Experts of a small language model.
Experts: 128 experts in each of 14 layers, 32 GELU neurons an expert, a sigmoid router.
Below are experts of layer 11 (counted from 0) of a mixture-of-experts language model. Rows are named router (the router's row for the expert), up (a neuron's input weights, with its number), down (a neuron's output weights, with its number) and show model dimensions 128-191. Each number is 128 + 32 x the weight over its row's rms, rounded and kept within 0 to 255. Numbers have three digits each.
After each expert's rows: a language model's description of what the expert responds to; "comes before" lists some tokens at least twice as common just after its tokens as in all text. This comes from a sample of Wikipedia text that the model never trained on. Tokens count by the router's weight.

# expert 1
router:127110126183116115086096140139119096095133130120220145040093103123116137122157103156096127159108172137186146082105125136120111106104122133138123149031127140151105159109116168097081177175112150
up0:077080147233130148069073110150087141097121123147141112132116158141138171156166132091112170168170128137141161103128115107084096070134102059179074089120136120135116172132135121169146113153121133
down0:153157102122131134129093126107127098146111094160126101158137150134174139141177118127171096089155145094160081084139143111145096061131141172167135138166146108110131083091113112075154083170131193
up1:119114177122210105093086131157128112085138134167096184130070047164153144102094110152101133181026071169117117162111166135188106115076108085150123117129102150171132132126163167161137141133115170
down1:100089159152056190060073120142187115103104139080122114087130115101165121061102144140090127110140156141187125104151116087061088164137156127075115134104121100145152148136133120116131120123140166
Digits and spaces inside years, dates and measurements, plus ordinal "th"/"st" in centuries and modals like can, may, would.
comes before: "1", "2", "9", "8", "5", "6"

# expert 48
router:129172134162149149113133127107148130094186140152178139122101117077127197195147090128092157140107166122139113122156102143160094120152109173147107117098105122115133122076112157081065107168104149
up0:130050055183091176133124188143156126142158114122139212104092090109080158117164175141197092129082175114086096118149111136096096134111107113078194118159093097168133091150120141110104164097129089
down0:156119110151072151117124157118145085089117088063175131147132135079135112104149188135126101126125189100153096161136158068145156175104169100170158102148078086066050117134085121150136152145110190
up1:123139106105136118113105122209098088127123092093154036101125108145115149102123133162154120170088139143164138073090113135111147141148117100109143166052183112132146094151128138109148115150085141
down1:115119186106157147114133142130109165102128154137147106100096185111181056137092109077107119140123125172110160151174170135130122054126068121063111110077113123199086093129149152137172102120095137
Closing words of titles, streets and names, such as Night, Love, Street, River, Avenue, High, Men, in songs and films.
comes before: " |", " (", ",", "\"", "'", " ="

# expert 6
router:118124176146164128097159097121107166203154102156157149051106095181128164134168134169132079119085168136098141108142121160114116140120136107144135152119089125087148137124109138086102159064137159
up0:137111093175112035122131130125131131068113173163116185132082157184138154101173150101122125182099167131126086164169127171116118112097216149091137153104143159103114133059135157131164191159159144
down0:100214153143171155086096134145137162141135129117174111119117128142171065090099131181151130148134114040132134077170091115116049086119126166145194160217200157149060160142106120152141156100164102
up1:075112143176152103101188189132144144158164091167112065061063163076103112087113203211153154107092201179088136114125182102071128128131115150128152171136117096145106163170135172156175122151173150
down1:133107085157155111114145174132132085122118149093153122113165121146094127176143154114153166156153098157091130166106135069129126100102147114105151127180105106119120141128105088172145142130136148
Cells of athletics and Olympic results tables: pipes before times, country codes like FRA, JPN, and event names.
comes before: " |", " USA", " x", "6", " m", "–"

# expert 33
router:129183134160113129095140150116093138148134136116172162071113116154131188114113068181091105129128174152148145124167165166086135167108131144124157130088073110096171141093088134096085164124120200
up0:101139158182139085124117122110110165081101149090162108108117085179148152118148132137112109124126159148120145108150173215147153126120054146101108177151145120117133091095144085105155148132080097
down0:149185086127078116166127106149158164136121113101125180135133176123117186175092160154143093106201123185135100132183163174081083100129133152120136157171123109091115110147069101095136100142089043
up1:107097162128107099144161168116105113137120121145152140114130108154118139101107144168134087143187094112136143177120069078070123137164160103116098053120109122127200151097151152196178103111126137
down1:109140115137112098115223128121143123167090126121179098207093129112083129094109141100141085147120119159183127140122184108096146079107112170137124111163110184065185122137092112131115140143129145
Column bars, semicolons and commas ending cells or items in filmographies, credits, chart tables and Yes/No lists, plus Nominated, vocals.
comes before: "\n", " ", " |", ";", " x", " Yes"

# expert 27
router:092114157211197113091169143169145139115154135162153103127089142153135150109145105175084172169115209127138143056123116130130131160095073144114108135136122094166111184133148094106085148153094173
up0:107155144181088084125133080133074097156078130165152139165111177165188108123145146112133120064090159117140146113155140146103081163198089133122116100115159131121104080181094175134112137092121189
down0:099110151188168149050104190143120108140148183087149144142151133151153134162134103096149123101189145128164115127156111110172109045142108148161156182145170112135186136191095133138113068176169111
up1:138044120116157159126156081121124134080175080128154080144115103109120117102123090040119160136063167136120150139168091163160150095068104197159137117136086162198176136163132121143145108034119145
down1:137081136110128107157155143169145141155103107107190121115119121141149140184045106163118071088163133146209124109138121111160132112111138133124102153116124130145158122118082072081116128127156128
Day-of-month digits and month words in dates, mostly after on or a month name, such as August 3, 28 February.
comes before: ",", " September", " October", " May", " August", " April"

# expert 60
router:124151164151119179118155135141089135107133141170130185083088135144117196184140091130100113155082183186130177066111114128165118135098135122160117091071153124158142105109148168124117120181106136
up0:061145055203182185150108079149106114103099158197153142151151100166139163121125097124168120156105164110130138130099077112196064104126150077092155140169121103057173148093107129148118116128059105
down0:129115059098152174141167106187061128132180109088150107161190160155134115137159141097171115131118126078117129108146117094153109152158086162103136122134108082111078108135150131171108120105112165
up1:100095193099104100141081131070172134101124128136140179174067135107076142117102137133119052140113108194146167161098115107169128150171091136147149121123144095116109132100148135134162175196120079
down1:137118147135104131137095124107114134182088137082125091102215075112087177111124107162126226128164075054111147143154117166103127149132142118113167224138128140070104113106147152131052111130109146
Table pipes, header markers and field labels like List, See also, Location, Coordinates, Website, Preceded, Succeeded.
comes before: ":", "\n", " of", "==", " Date", " Year"

# expert 55
router:160125114138169178066087116154069089138163125137172143108112143141136136138099079189052057167114145179154150090192091126148113130134161166170102122078113102098123089122147135154067147131134186
up0:124157172084146104153121117157106070126118134108141135098103125149160141170098122131096150136083202108118096116106067120085109107141161071089121179037082126172098116126112173079176065160053140
down0:142097106063120096107090124091116175124138120171107134117101128083063178100120186165122107144118110162134125144127084146152132142169084147119174114130161151129168107123097116096119149093132133
up1:143132147132157127114139135158098111082123170087135123096091072095112129167098169084080156138123146168097129137128093124137081171109115145103062162135142098106164134114077109168174097141154167
down1:114146103172138149097179153159134075157155145101108174179134119095107082149139145099120156145117127123109186144165164111129178151109135084078092088137120148126188107191087082108112131172129097
Opening brackets before years or born, spaces before years, and bytes of Greek, Thai, Chinese and Japanese script.
comes before: "1", "2", "born", "–", "ร", "า"

# expert 45
router:117127157190135144102113153094121142103197170128202153098089115125110192154141063138090151178102156083133117094122097141124151135097148142120161144109069075122131103128197137069082141109139124
up0:150192157107100152171118106112133142109071094079156174104150130101138150149132135119137131216094104140180135079103059133145157120068116138147118128117157080096125101147169155106132071162157138
down0:131153120094112066166120173085133067137094134125097097118087118125130156032139107089141110143168102117166163124140123157100096119147126161112160175153149060199132106149166120136128121099117043
up1:099100137168119147177118140095041172123167154095172182133126140130138171106135070167126141112135134080103139146077102125096121147081137168122118091076100092089116126139195117099093098068121131
down1:139208096089121135068142096158173117165086083169088111111112142140139121164114159098115142095105125180155128088205102127134119155120088113110097134175153153152140157144132153178173134151150168
Person surnames and name endings like Wilson, -ović, Radford, and subject pronouns he, she, who in biographies.
comes before: ",", " was", " (", "'", " |", " and"

# expert 58
router:130094150168167139086119114137133140094121153130200128115133094146110138111139072158111128169087205107123123116161099145129139150115151182103138158088125049144138122104190118103074097098103174
up0:114124135236143100119130108118117083154092112104125087136126184104112131094079179173133087153148138136113154080140135156144128115123134122168098114082179139158173097135199132155131176126150141
down0:146140134157124131128102142113103141129129108106123099119084147072124110198080115149132168122174092122094189093129145102116120068149175141118149142141167133151132154212114129127154175136120162
up1:182167111069140112132157131137163137148145133057126088138137121096094136183161103155176131092133133174120109095115134162128079165197104158112072173166158166094101091188162147209131124082093119
down1:076171179090101153184141106130121120164107150146118130126137160129143191175124141113114171104125168137144114152113071179128113157053126141103139103147109116143083142180093196138112021091174136
Final digits of years, such as 201-4 and 192-0, and month names in dates, lists and career timelines.
comes before: ",", ".", "–", " |", ")", " –"

# expert 23
router:074114121166141185084158100127073137108140112190154151091125118152145168135128090123129141177094177156092122065091119136139130139141099094151153128113092139132105129093109155142131112142168184
up0:118120096133132104083124141199067147087112122103149169121145142135115160139143132115101134100096123156115164114138094144163061117108162133113156163116151103119119174160117095107172132205178126
down0:146106152096123164161116121105158102139114137103148151129156166160135106106114113093076073156112172127159101124081158148158143107103121091146086171194076135085087140182153141102150111134163088
up1:144119115131143202071118144133146119129113094117128094100157135161139200113124098142112091072092108149051192198114146153128110101178155150171137128095134170104126136101170145131166178118127151
down1:130181083114101182101114126130109131104056104110071140082168129127169137194124195129156139077127132135140120157130120147109166110110141085137079183095091130113155125070145096164132111104140136
Field names in infoboxes, headings and table headers, such as Species:, Born, Coordinates, Personal, Title, Honors, census.
comes before: ":", "==", " of", " ==", " (", " information"

# expert 13
router:139185116153157126079186120116057140121142119153181147108119151136143124120134132123089085149108163115100181084087118132118114132144131119172133135136088132105109084127133209075117207109140144
up0:173114132195157167131137083135128175142150136162146114128137162108104130126213171130096078132103145130139168128111096119114117133096058102167161153130164106158046102070122100121151160116118163
down0:127158121125076081114161131132035140131113178168110130144103106184101164104117148096129096178141144066095100154052051142088145122089127181131107144131125130102093097140157154119123166135136117
up1:052150102146154138052163121123091186151149166167160096105134119119187114140099190124136137155202120123132099119126158118160135147120164152115107184132108143195106157170176150150170182127164156
down1:066114160160146099125109159091137088163134100095113134165096066140097095158159125138107124030127127142105114128095162181109154147149142123056120163154150144131135172121095125058093109059117159
Cells in sports and election tables: zeros, dashes, spaces, and headers like MF, FW, Votes, Apps, ±%, Player.
comes before: "0", "|", " |", "|---|---|---|---|", "|---|---|---|---|---|---|", "|---|---|---|---|---|"

# expert 34
router:121120086170134120114169099129068164135160140164190125108151112123111123146153105146144105167120174141148142111149135121104118175105097091124146126111158099121142122125117159105109160122122170
up0:048113100105144150097165194165153085181198189163141117116057131126124135119137135156125174084106131116107116140133103064129154187119098125129125163083109113155106083086175125100125108111102118
down0:176109159115113120136127161115141112162109127105140157138158151125138166145161178137078157140182045082124141143124044081195154166097149151118075165085135140146078102092053114136123087151126175
up1:124135136151145139163124161120129147076173140097138100141093122105134144141140113175147121155134116126063098182133091164113084094176098141121106200103115080212113143133121181115138127130092117
down1:093088123146129128090153145140123109100084141166161132123154123129126168080123106086102057164133105129142132098173117113157074114121152073079131071113147118109172115126081075112148091136145135
Individual digits inside multi-digit numbers in tables and infobox data, such as facility IDs, populations, vote counts and percentages.
comes before: " |", ".", "0", "5", ";", "6"

# expert 39
router:101107097171166161115163130125147116130144087139163120152127137099152167172150086114052050155111177148117149094136119115130129148112148155129092183114123114095130069092130158088098143063107155
up0:080139103158138152141176102162075145130107084129138106152098163173072160145143092034131143201133142158122159134128171141159105077114085131124143103125193075133097124086115171154183163143116075
down0:101128167143146115156071120105120151094133133111109147161088138106115122104114153123151102138122095132113131095109105156088078158143096113094080141152110105094105119126201124056104143134126177
up1:191128180162096110130095128120158125132113125118053093141197123165134185139127167101148095121102150088113151102164169123100152072144079154156118082126109137123122122112146096105149142115109174
down1:099112118109131180153159149110124135115103154164091103169151089161147181076143071109107106161139109148182144148103116138164182156062133129159142115108162142127153203161154148109128081084115095
Pieces of all-caps acronyms and codes plus nearby digits, such as JPL, NEAT, INSEE, USA, NRK, MF, TV.
comes before: " |", ")", "O", "_{", "I", ";"

# expert 17
router:127159177164120082076149140128115136142154133111188181145132139133165142177073093132058107194127159107146099131111167154139138173149103133182128157087118146129122074116116104097075159117118189
up0:078135166115160071120070192122163157071127144140132059164104166137129145130104128116138106150119100148150118067111135151169125131130111144190126113145211145184124096135177120142086110139098135
down0:140150109094116114155171043140172172179134084122107099116094095094101152106133136133138088092153133147149165185136051113105108108101155104125152177106121136122170186144094089139122135161108170
up1:118133138122122172090152146138106148140130178109134079133129099147065099176131086108097134107127180173115166174104099164091117170052114115146112091129099155111146128087140148143126141187098129
down1:146149140096101127151107117117086152112148129137110148098185172111125146103117165112145162147125061139093071157135155165131120110154105105144160124123106145164099145123177168097166153098166140
Periods, commas, closing quotes and parentheses ending clauses or titles, especially combined marks such as ", ". and ).; also table pipes.
comes before: "\n", " The", " and", " In", " He", " but"

# expert 31
router:155141131146120142098133092130074155136167120138181210104102150077105198134162046158050139165087154157109155132132163128128115173136082109132116150110111088063135162123129097125120154120150139
up0:103099059173074151164159066158101095201132136123139148132149166170123125070047119115183083132131152128143114086137129115147103156155152118107130153089095172111122184152198179162087106131115138
down0:078129117154194086103101128129158105120130145186141091078124122203108115158120149152155173170134112119106099160199118145091101106120137135175136153092142111101113143106153149109078093140103114
up1:092152053148134070148158143125069136131092112074129144121161169076108099180134103024110153120129186133135081066119137097143077119128113068172185175103123139135161106152125102125129166145126155
down1:134174200118148121121094120161140143096152109164121092165178132075086115115133136082155138121124079115170090122112143147156190150144131099131112200092091189103118119110183120168181152143155116
Pipe separators, |---| rows, closing parentheses, line breaks and degree marks ending cells in tables, coordinates and lists.
comes before: "\n", " ", " +", " —", "|", " −"

# expert 10
router:075158165148137119102123084160090154174154161127153199130118091060137147152143097162103119129069148124173193121106094132148144130136164132179124139127139095140068077087161164102075124135119112
up0:104157134170103157104161148125081169119133145097133122149130174196101152083148135147116113143048126159183173174072103107063110138139165123134132179141099130130123165104118133133175150110169147
down0:107146130153118133092147092162081167089121123081129081108163107096101157138109054118119090152106142177101116100155098126115155185141169099175115118107114119079095127183139102185114149144139130
up1:130137060097122128091132153157143183062163099166094201147141090135154164126135074174185118165146128091186093132153101151200075101105165167128139119120088105102147182101154098062097129133142086
down1:135066097134122129182127140128166163155179150123110093148130122153122091078112198068077151112163145097172115128095189125105180111191145088190109125138087103089091165083136135151136148080166110
Apostrophes before possessive s, and name pieces for places and people, such as New York, Los Angeles, Chicago, Mc.
comes before: "s", "t", "a", " City", "ers", "m"

# expert 56
router:154155141153127148119143133140123147151163115128155186125136145103149136154093049186098071156061198144133181097121130172136099165135131100201154189080120141103116105051114126121100139116114183
up0:114144161141132081116103126166108112124081171154161159124139095150126128075145200174081123063183144178130090142113115163182146133116152192189154185107105115086120107158136080062080200087106103
down0:079095097071133138149115148124177149137072108108076155056122154139176152099095102135129128177154190057111130097197137147079135134075132100119140097150112123153149130139071127185176127132140174
up1:095140116120177086117195135091095143177114131075192173128146192083161134137088108091112099147124111147160164128152116101135163095122122164187127077134076077136121172084126114167131188159146093
down1:147083159118172123125107101170102119148088133069153112049134129107108069156119105122149136142113190051116124173124142144059105079144139117137138133163167161133105167106072180141154110126151152
Sentence-final periods, table pipes, spaces and opening parentheses in numeric tables, e.g. disgust., 13.2 (55.8), percent cells.
comes before: "\n", " ", " The", " In", " He", " It"

# expert 21
router:141141155159123138102112126121106111123155110128208160102146109114111153142168081151067133164057180110175121070095092128115105160111111176156120131098122087116132131113125094066037119113135144
up0:130122109133133168112090068132059064099083125120137159143124105152144132161216116141127130159116100192157130115119074166122095143125132131130120108098137105105093106087183093106064109095070125
down0:131109156115127112149181134146124149124115176158146081096133101159124146132094146149134147155159141117106140152132162134128087192058137096067088096139129126165167174208180102186230159103151150
up1:128081144115109134162140139063140119092149136149093121145120134085097127121132124107151144079110111102128165181150115168126064097102167123141081074071063137105155107084104155038101145111128141
down1:118151146160112155133117098117142169099105172090143175158174151135082087138131132149111110159148094112119124105159019132099081115165145099153164138147127089164136115088141132168167140107158161
Place and club names, whole or as word-final pieces, such as London, York, Carolina, Ajax, Antwerp, Partizan, Sacramento.
comes before: ",", " |", " (", " and", "'", " County"

# expert 59
router:093117155152140119068135122142105096147115128142167192127108123142154154131076101167039121126108198099110128043096089136157147152144133164189106172060091112114105058086106120078069134132138178
up0:145133094148141131120150129154122080178065103128118103172049186136084188087133167098110083057105158131115098137089107107179077143130114077127105133135165174106128155119094142150204191142127101
down0:117127163130097118118105128211112103080133139088110125117149113138168110150130141215160118157137149081132126085153098135124139141142195127183072154108080166142124119117100091094157080166065112
up1:068123175198109109116120156170083117123111158130143131107159097143135189161120127144113109169107188158141083123131142091086146128040138153137155166111168091090162121100188067173145170133101088
down1:105137145099155136093117127182127116166154133106095120077108090082146097091118142136146199060096118111136186175161170180120134146162130106135110148117102124119097149167063161128186213131138129
Personal first names like Robert, David, Eric in citations and bibliographies, plus periods and line breaks ending sentences or paragraphs.
comes before: "\n", " The", " He", "==", " In", "The"

# expert 54
router:126135113133111154072211140133149124143142113219144148117132129122168125124084076153070077132063135157132140110145120129121133137115080177145162110112137100150101105106120141123097133146128147
up0:166079116139110194093084100130079091178182053180115115139089160226082104078162119149121118118118183165118120110128095101115139104089083178136098106087199121157118102143147113165112149063116135
down0:112143119176136121190139067131136103179158146122117094126195079118148121177140188235143122132161102131170092133179076103185114111163122128138188097074152064148153187146159144090112127161096051
up1:115110126111112181059125126128129075140144154179094147060100128085187115087133155148122136088140122156153126102122099067119127160077189095194149123087134113157156133141113142177118155173127134
down1:184121087129196158164110142137116162080104096150071063171157112102108119149081160150055078175097124127138077120131073131133183152118130135147112129042168125124124143146148087096125132088136059
Line breaks, spaces and section-header starts in infoboxes, tables and headings, such as Career, Genre, Born, Release.
comes before: "|", "-", "==", "2", "=", "==="

# expert 42
router:152103150133075143130106132162127199167179142164149126121090063107142193116096105108111089129102148102098127089162114155131110170107117116150125117138115110109109076112120124092092161166153119
up0:088140100116200132120112149080101161153156150109121123077112110103129165125140127132122168142155134157181167111114131120190114103151080122167155134115130129075162123096110118155142106133135161
down0:082124095116125141104090115123114090107134129201124139084131133116136141125082194132151124077126142106106129112078105134163096129094125152106093144175113125139059155173160119076159084116094073
up1:099119189130115113130159091140134079077124151123048117104093097148107138131130193149096142165148178110136188136167154094135104138165148100104076128106124111137075097099165105071128133145127127
down1:081128066155117113147125153093134118135130106091102096152081138099091102176109127103155132150123141104189145171112128170129119101126113129119109216105129090151103128053141106075127118143079142
Single digits and spaces in scores, years, coordinates and table numbers, plus table words like Final, Sheet, Won, See.
comes before: " |", "3", "4", "5", "8", "7"

# expert 43
router:114121162136164099111140130142099143164130107120176194064139098117135185140087082173108096167101182140087122116095121143152099149108124163178146123148076123095138086119187088108090108124132161
up0:109074110169090151133116118119121119149070139090164169095084094147128164107138171189122136164118141121186125157107080076141092076128126145152128192115127096156163151129152059112139082177105114
down0:078132140079089126122146112098151118141127088140135133045152175111147125182135157117115173097165072117111103103187129118127130102156146159156127134101091177122197151166142074135085125126103134
up1:130126176074152113147139104129129088176143091169187115077147131096151090105054152145138145106124147153087120169104067153180122170055190208138073188106149110111106119102163117072152126146096148
down1:101088114190101155087098139075120138127163107167107123128203077171113137131150108088143144105086157075170113112123155136085179081132101094118138164136139104151132106081104104089099096159138039
Reporting verbs before that (said, stated, noted) and clause connectives like when, because, but, if, and, of.
comes before: " the", " that", " a", " it", " he", " his"

# expert 15
router:097110137181097126127183092144141141135178131155132162134129097122095155165123134142101098150117171097134146117119102160154159154105109137148085156102097083171137111140115143104065107130158151
up0:101080122153143150098152093078156104163186105169113181116174139115113212088147097171151143107096082119141102091171096128168120069054119130073109139085132049120091098146182139149144108086180090
down0:148172052084110120113100206144131189126126118130097106116093135147154121126148159109092116076117123053140162149140184094105150197116173149131168121136139134146160118146139139132105087119093137
up1:093157185138141120154136161125115122107114081170113142106149097142117106141122088167086165178181173125157157143076085184180174132091094123134143148110152180132119145083117196117067157159107110
down1:153131069146133154104075090183137098180160167136180067107160110112107188134134140098083121111119132132091163120092134155097091144138177116200111087128096153092168126073137108167156093093128125
The space before a number and leading digits in dates, table cells and scores, such as April 22, | 23 October, 1886.
comes before: "1", "2", "9", "8", "3", "7"

# expert 44
router:112157151133094107109128141166089129124128128139195172106102092123118133159083096150092137201108163117161122140117085164134097194157091152124114130077116146132106041114145094095115197123124187
up0:136164145082161136141130165084122132131143099116148110083115142069133139082121085156099155106165099092135084142133106172115121128057107178109094108188123071111144116121123124143139191185118105
down0:126019159172127128112105136157088146126172069136089183110124141144104106131136129088134194140143126088123080119099179134087139107141126075133133113131153138164137095154123136099083101202110073
up1:143104116112104090122162101132111104184109108126168099172163104174195145182143115078195142213099183158101160072146109118134150123166127160119166103080146120099115090122134166135113168107131121
down1:194144145102130128168135093085096167065147184170132097186128102109133172093122192129133169165061150153105090161155166111098131118147116117140146127161051146136156108180176068094130115104167095
Commas ending a clause, place name or appositive (Seattle, Washington, U.S.), plus closing ")," and subordinators like While, Although.
comes before: " and", " the", " a", " which", " but", " he"

# expert 22
router:170098110203144112135084132137140168144176139156133179099115094154139146173100117201112115188107189126144135100159133132162111163103136146147101160118154113134087148126194090099130165153139191
up0:172161110174130101131168108149107173147042133135136124108131105073137206116106179142153110084158114086125136082093149150120119104140115061044152090161159138114121087177125160142174127148148107
down0:139164161160127157131095166090085129163216178133172100134103185131161133191209138134081179099106142153094117137138092193070146218117171115103115133081162163153125141130110197122092169115177160
up1:144132193134159093218177131126144091141108174127155095143132150153092145107124126113176129157122103046173144120095147114171069117106192147155096149142125117141093137127079192080116097127137125
down1:147158150161110110181130151146133109140097136079154173164134091155135141125132146149109068138151101098117169109136137162109126170113134122143129146107147141131070106122085106164111146070145136
Prepositions and modal verbs in running prose, such as to, of, from, would, may, especially "to" after first or distance phrases.
comes before: " the", " be", " a", " have", " as", " his"

# expert 2
router:126165151209115132097169166131098129118136130205171155056095075140150179113155144146087114185138143116129136108137103130146093135099131153115141129097090082135167147095102096114113229106136112
up0:099156138172144146145156131124119139130107199130156129101103098118101100176127132158144177085141179166168118149125110143108091068155126089111162083076151145143115123126058111187136118176156177
down0:105139112187152115141061182129166107132101179078169140128142111137121121137185124049143204090161122077097141132156150075148152136125166091115149163123109123182173078109094139106097101123091121
up1:073063132136116169132154158098140158130141092181098180088125063198146202098100156138102120187120144136069143143169128155186139102096105077129112095114110139109153159147083147178138127106096122
down1:138146074127062075095130112114162135128119125164126124138159135153113138083194193097164109083077114170165144155134114098137074135126127188114150082118139135121206142129168125133173115122142157
Individual digits inside years, dates, scores and statistics, especially the 9 or 0 after 1 or 2 in 1983, 2010; also On/In openers.
comes before: "0", "9", "8", "1", "th", "7"

# expert 57
router:096104103173171082086164129153106113108151136127162153119112122100098164160115107146112099170121140178131141109104128114178114131144087158164118118036139114157100057121156147105098170134110182
up0:142111176082100118135140119178145082140173146128131102165097125131187109164136090190087142133184055176088205140135090184108115074081138107179110152106081143093140154146148146153136183128117128
down0:188143096144106175150123164131156179113147089074099134141161104153093135109144119110144131125141135101112149055106127134126198125088127119137124085091107112099141126085158116141091116120182130
up1:093142118161129128142120124117146143088081086133171182132163134098125068127197097182067114155147118116198095159086156126189081144188129129187148071149138140181157085155129100177131124132095133
down1:066129165100195194155139133132095166122096139189142186136164090094086098116129192135158137078127158078126086233138104150130122133125122134126108098104149133150149158151063172170121079114173151
First pieces of ordinary words split into subwords, like st-ones, h-ardships, cl-, elect-rified, plus line breaks and section == markers.
comes before: "\n", " as", "ations", "ors", "ain", "or"

# expert 19
router:117124169135115163089131102132084161146111095152168170090117133156159140117153073119091079189066190123119154083133116140118142136115109129109150142083102144112155161095124134092122114172156176
up0:089115128136098166156095171155140123101092073151135150132116129096112142151124073122121079125187096131111172128093126221160067159158100132156156098157143119117144125150141095183102134101172123
down0:072057129169181132166104185158146152148109105135167106161109143150078111157113137145109087143152095163134118184134169092152142121058155117133080106129075116168178124127112169169136098173132158
up1:089089144140131126090126093121146086126060112132074098114121124083073151172154068079168171146089125156154166085116115164105107104180133119111094141133139121100104156197107115142158115118098124
down1:153113203129158196097132109145065134133146090118152116109122159144102111095118073050158160134131091039162095076227128111111165078112073072132095141161136103168157189152140122167108112134106170
Last word or suffix of a descriptor in lists and infoboxes, such as politician, footballer, -idae, -ism, Animalia, Airport.
comes before: "\n", ";", ",", " |", " (", "."

# expert 30
router:108144099131129097095175115138119146138177177149139172119135080115126199136130059177081173096090197096124168162150091158175105226066159165133123119091081119163127124114147133115093157108166182
up0:100130185158196105115135111159077132132118120125140178120165163139131170086148150163114159138164151085160121150079086122121161102108188131151140133094162118117145153127191068110101160166138057
down0:122112106078092169140120140112124135121117136116143072077100121177123108174146083139101141051175131121116067164163134102159121100127119122121186151142150116125121151126085173109099126213152089
up1:113181140157109072207182119187117119125145124136143145156162153131142104175117118162130098144150114145141093135107168155153137138082193084171085190148132050132081113130132120105163154121160132
down1:149124174117145121138111128093117075186132101090096202090154131159145110111135123167138150122143155125125138081119125151168118118192111133146113143142194135180150124122101134144166143126116144
Verbs and prepositions after a subject in narrative prose, such as was, became, joined, won, of, at, with.
comes before: " the", " a", " his", " an", " its", " her"

# expert 8
router:082138104160140097128163117111123152182161134139132178121096062123163157145131099142041057226118152100169142129148077084111110174102115134126106151092153122102138080141119137154091197145140137
up0:135103206164142132105147110140066133132124128135115123182149152182076166115049101105103097170090108152152171142134164120087198187197089141089134154098167137102145086127165086127144128205160102
down0:089165133150103134163146087159203117103166167151186104134122139089151156204150132146153071168132132109149037151091165172146102143158129093114144147088073187124164153039180163145174112118074080
up1:069107143108139098119160079192111117171149188152162085067121132149152131140173114161087067147133159115172159143131101043051083180091129099129177142064159112098102114094194114159080122090106121
down1:130065115113120113067117156193177074043141072154149140153128142099107099175166161101148082141162126154108124151190105128086105137105188111154112168112109083078144151204146200091110132135153170
Word-initial R/r pieces in names (Raceway, Rinus, Riders), Latin genus and species pieces in taxonomy lists, and digits in date ranges.
comes before: "0", "\n", "ally", "==", "us", "hin"

# expert 53
router:146117135163125179112160090127082105128126116141183176102111141148156185165070091088086096204122180157122153087120109138135108190099094140130123169103129073115153074126186085085098125159124159
up0:113135157136124139081150082095170094159154167141184140168123141105178097141115126151111088095118139130088145119112175153161134150129106108142177148095118145124127088113099081120208134117081152
down0:153071190072116127145079100107178120155138158105153124121122119117117078102072109121106147164090106118164118178113113087143129070159172163094153091090110138156161128113136121155081149120154064
up1:171160101129123080130136127118113127143202174125168114145114197156161146146076121112111120153105136127157164131087098143087093133134115139169166186063157200092094138111161097161106075118124102
down1:190178147129116050149135101106125124110126109090125214139141129159151055181159142086117090090150138137114090102144144133102110134105147115110092127118187181148077137065191181124126173130136113
Adjectives and adjective suffixes in expository prose, such as various, social, these, -ical, -ous, -ing endings like ripening, arid.
comes before: " and", ",", ".", " to", "ly", " or"

# expert 7
router:134151159116090160086142120144124084123143126174165154092127144160148173195105099173069104173106167107101159093149122154170103177147101139133086158064118136151157111151187150124119118155139185
up0:179127107114128163130145114152167075150117114100094150096067129140069175141116105161080101178170099157138091131070109172132105119125139093145044185105127114108087174127143133178190166128143141
down0:156150122088072119137106201127085141125177113102063164089133135112097079137148177096161152140193114140136125087102149128158137098125067113112173171123107096132072155101083106072186107128128092
up1:135199144106140133168100173123185124131085100080124181122108106131125160088173090155144120104084150078097127070072110130178170141135141073145106119050196113157109188153147120129133129168084159
down1:165158122169156149117124145140143134106114161135143133134111086121121189114093141109126116130089132120157169092174118139090118103107078146143179125134145131113147164126134133117191144106128129
Common nouns right after the or a, such as season, area, number, series, role, often followed by of.
comes before: " of", ".", ",", " in", " and", " for"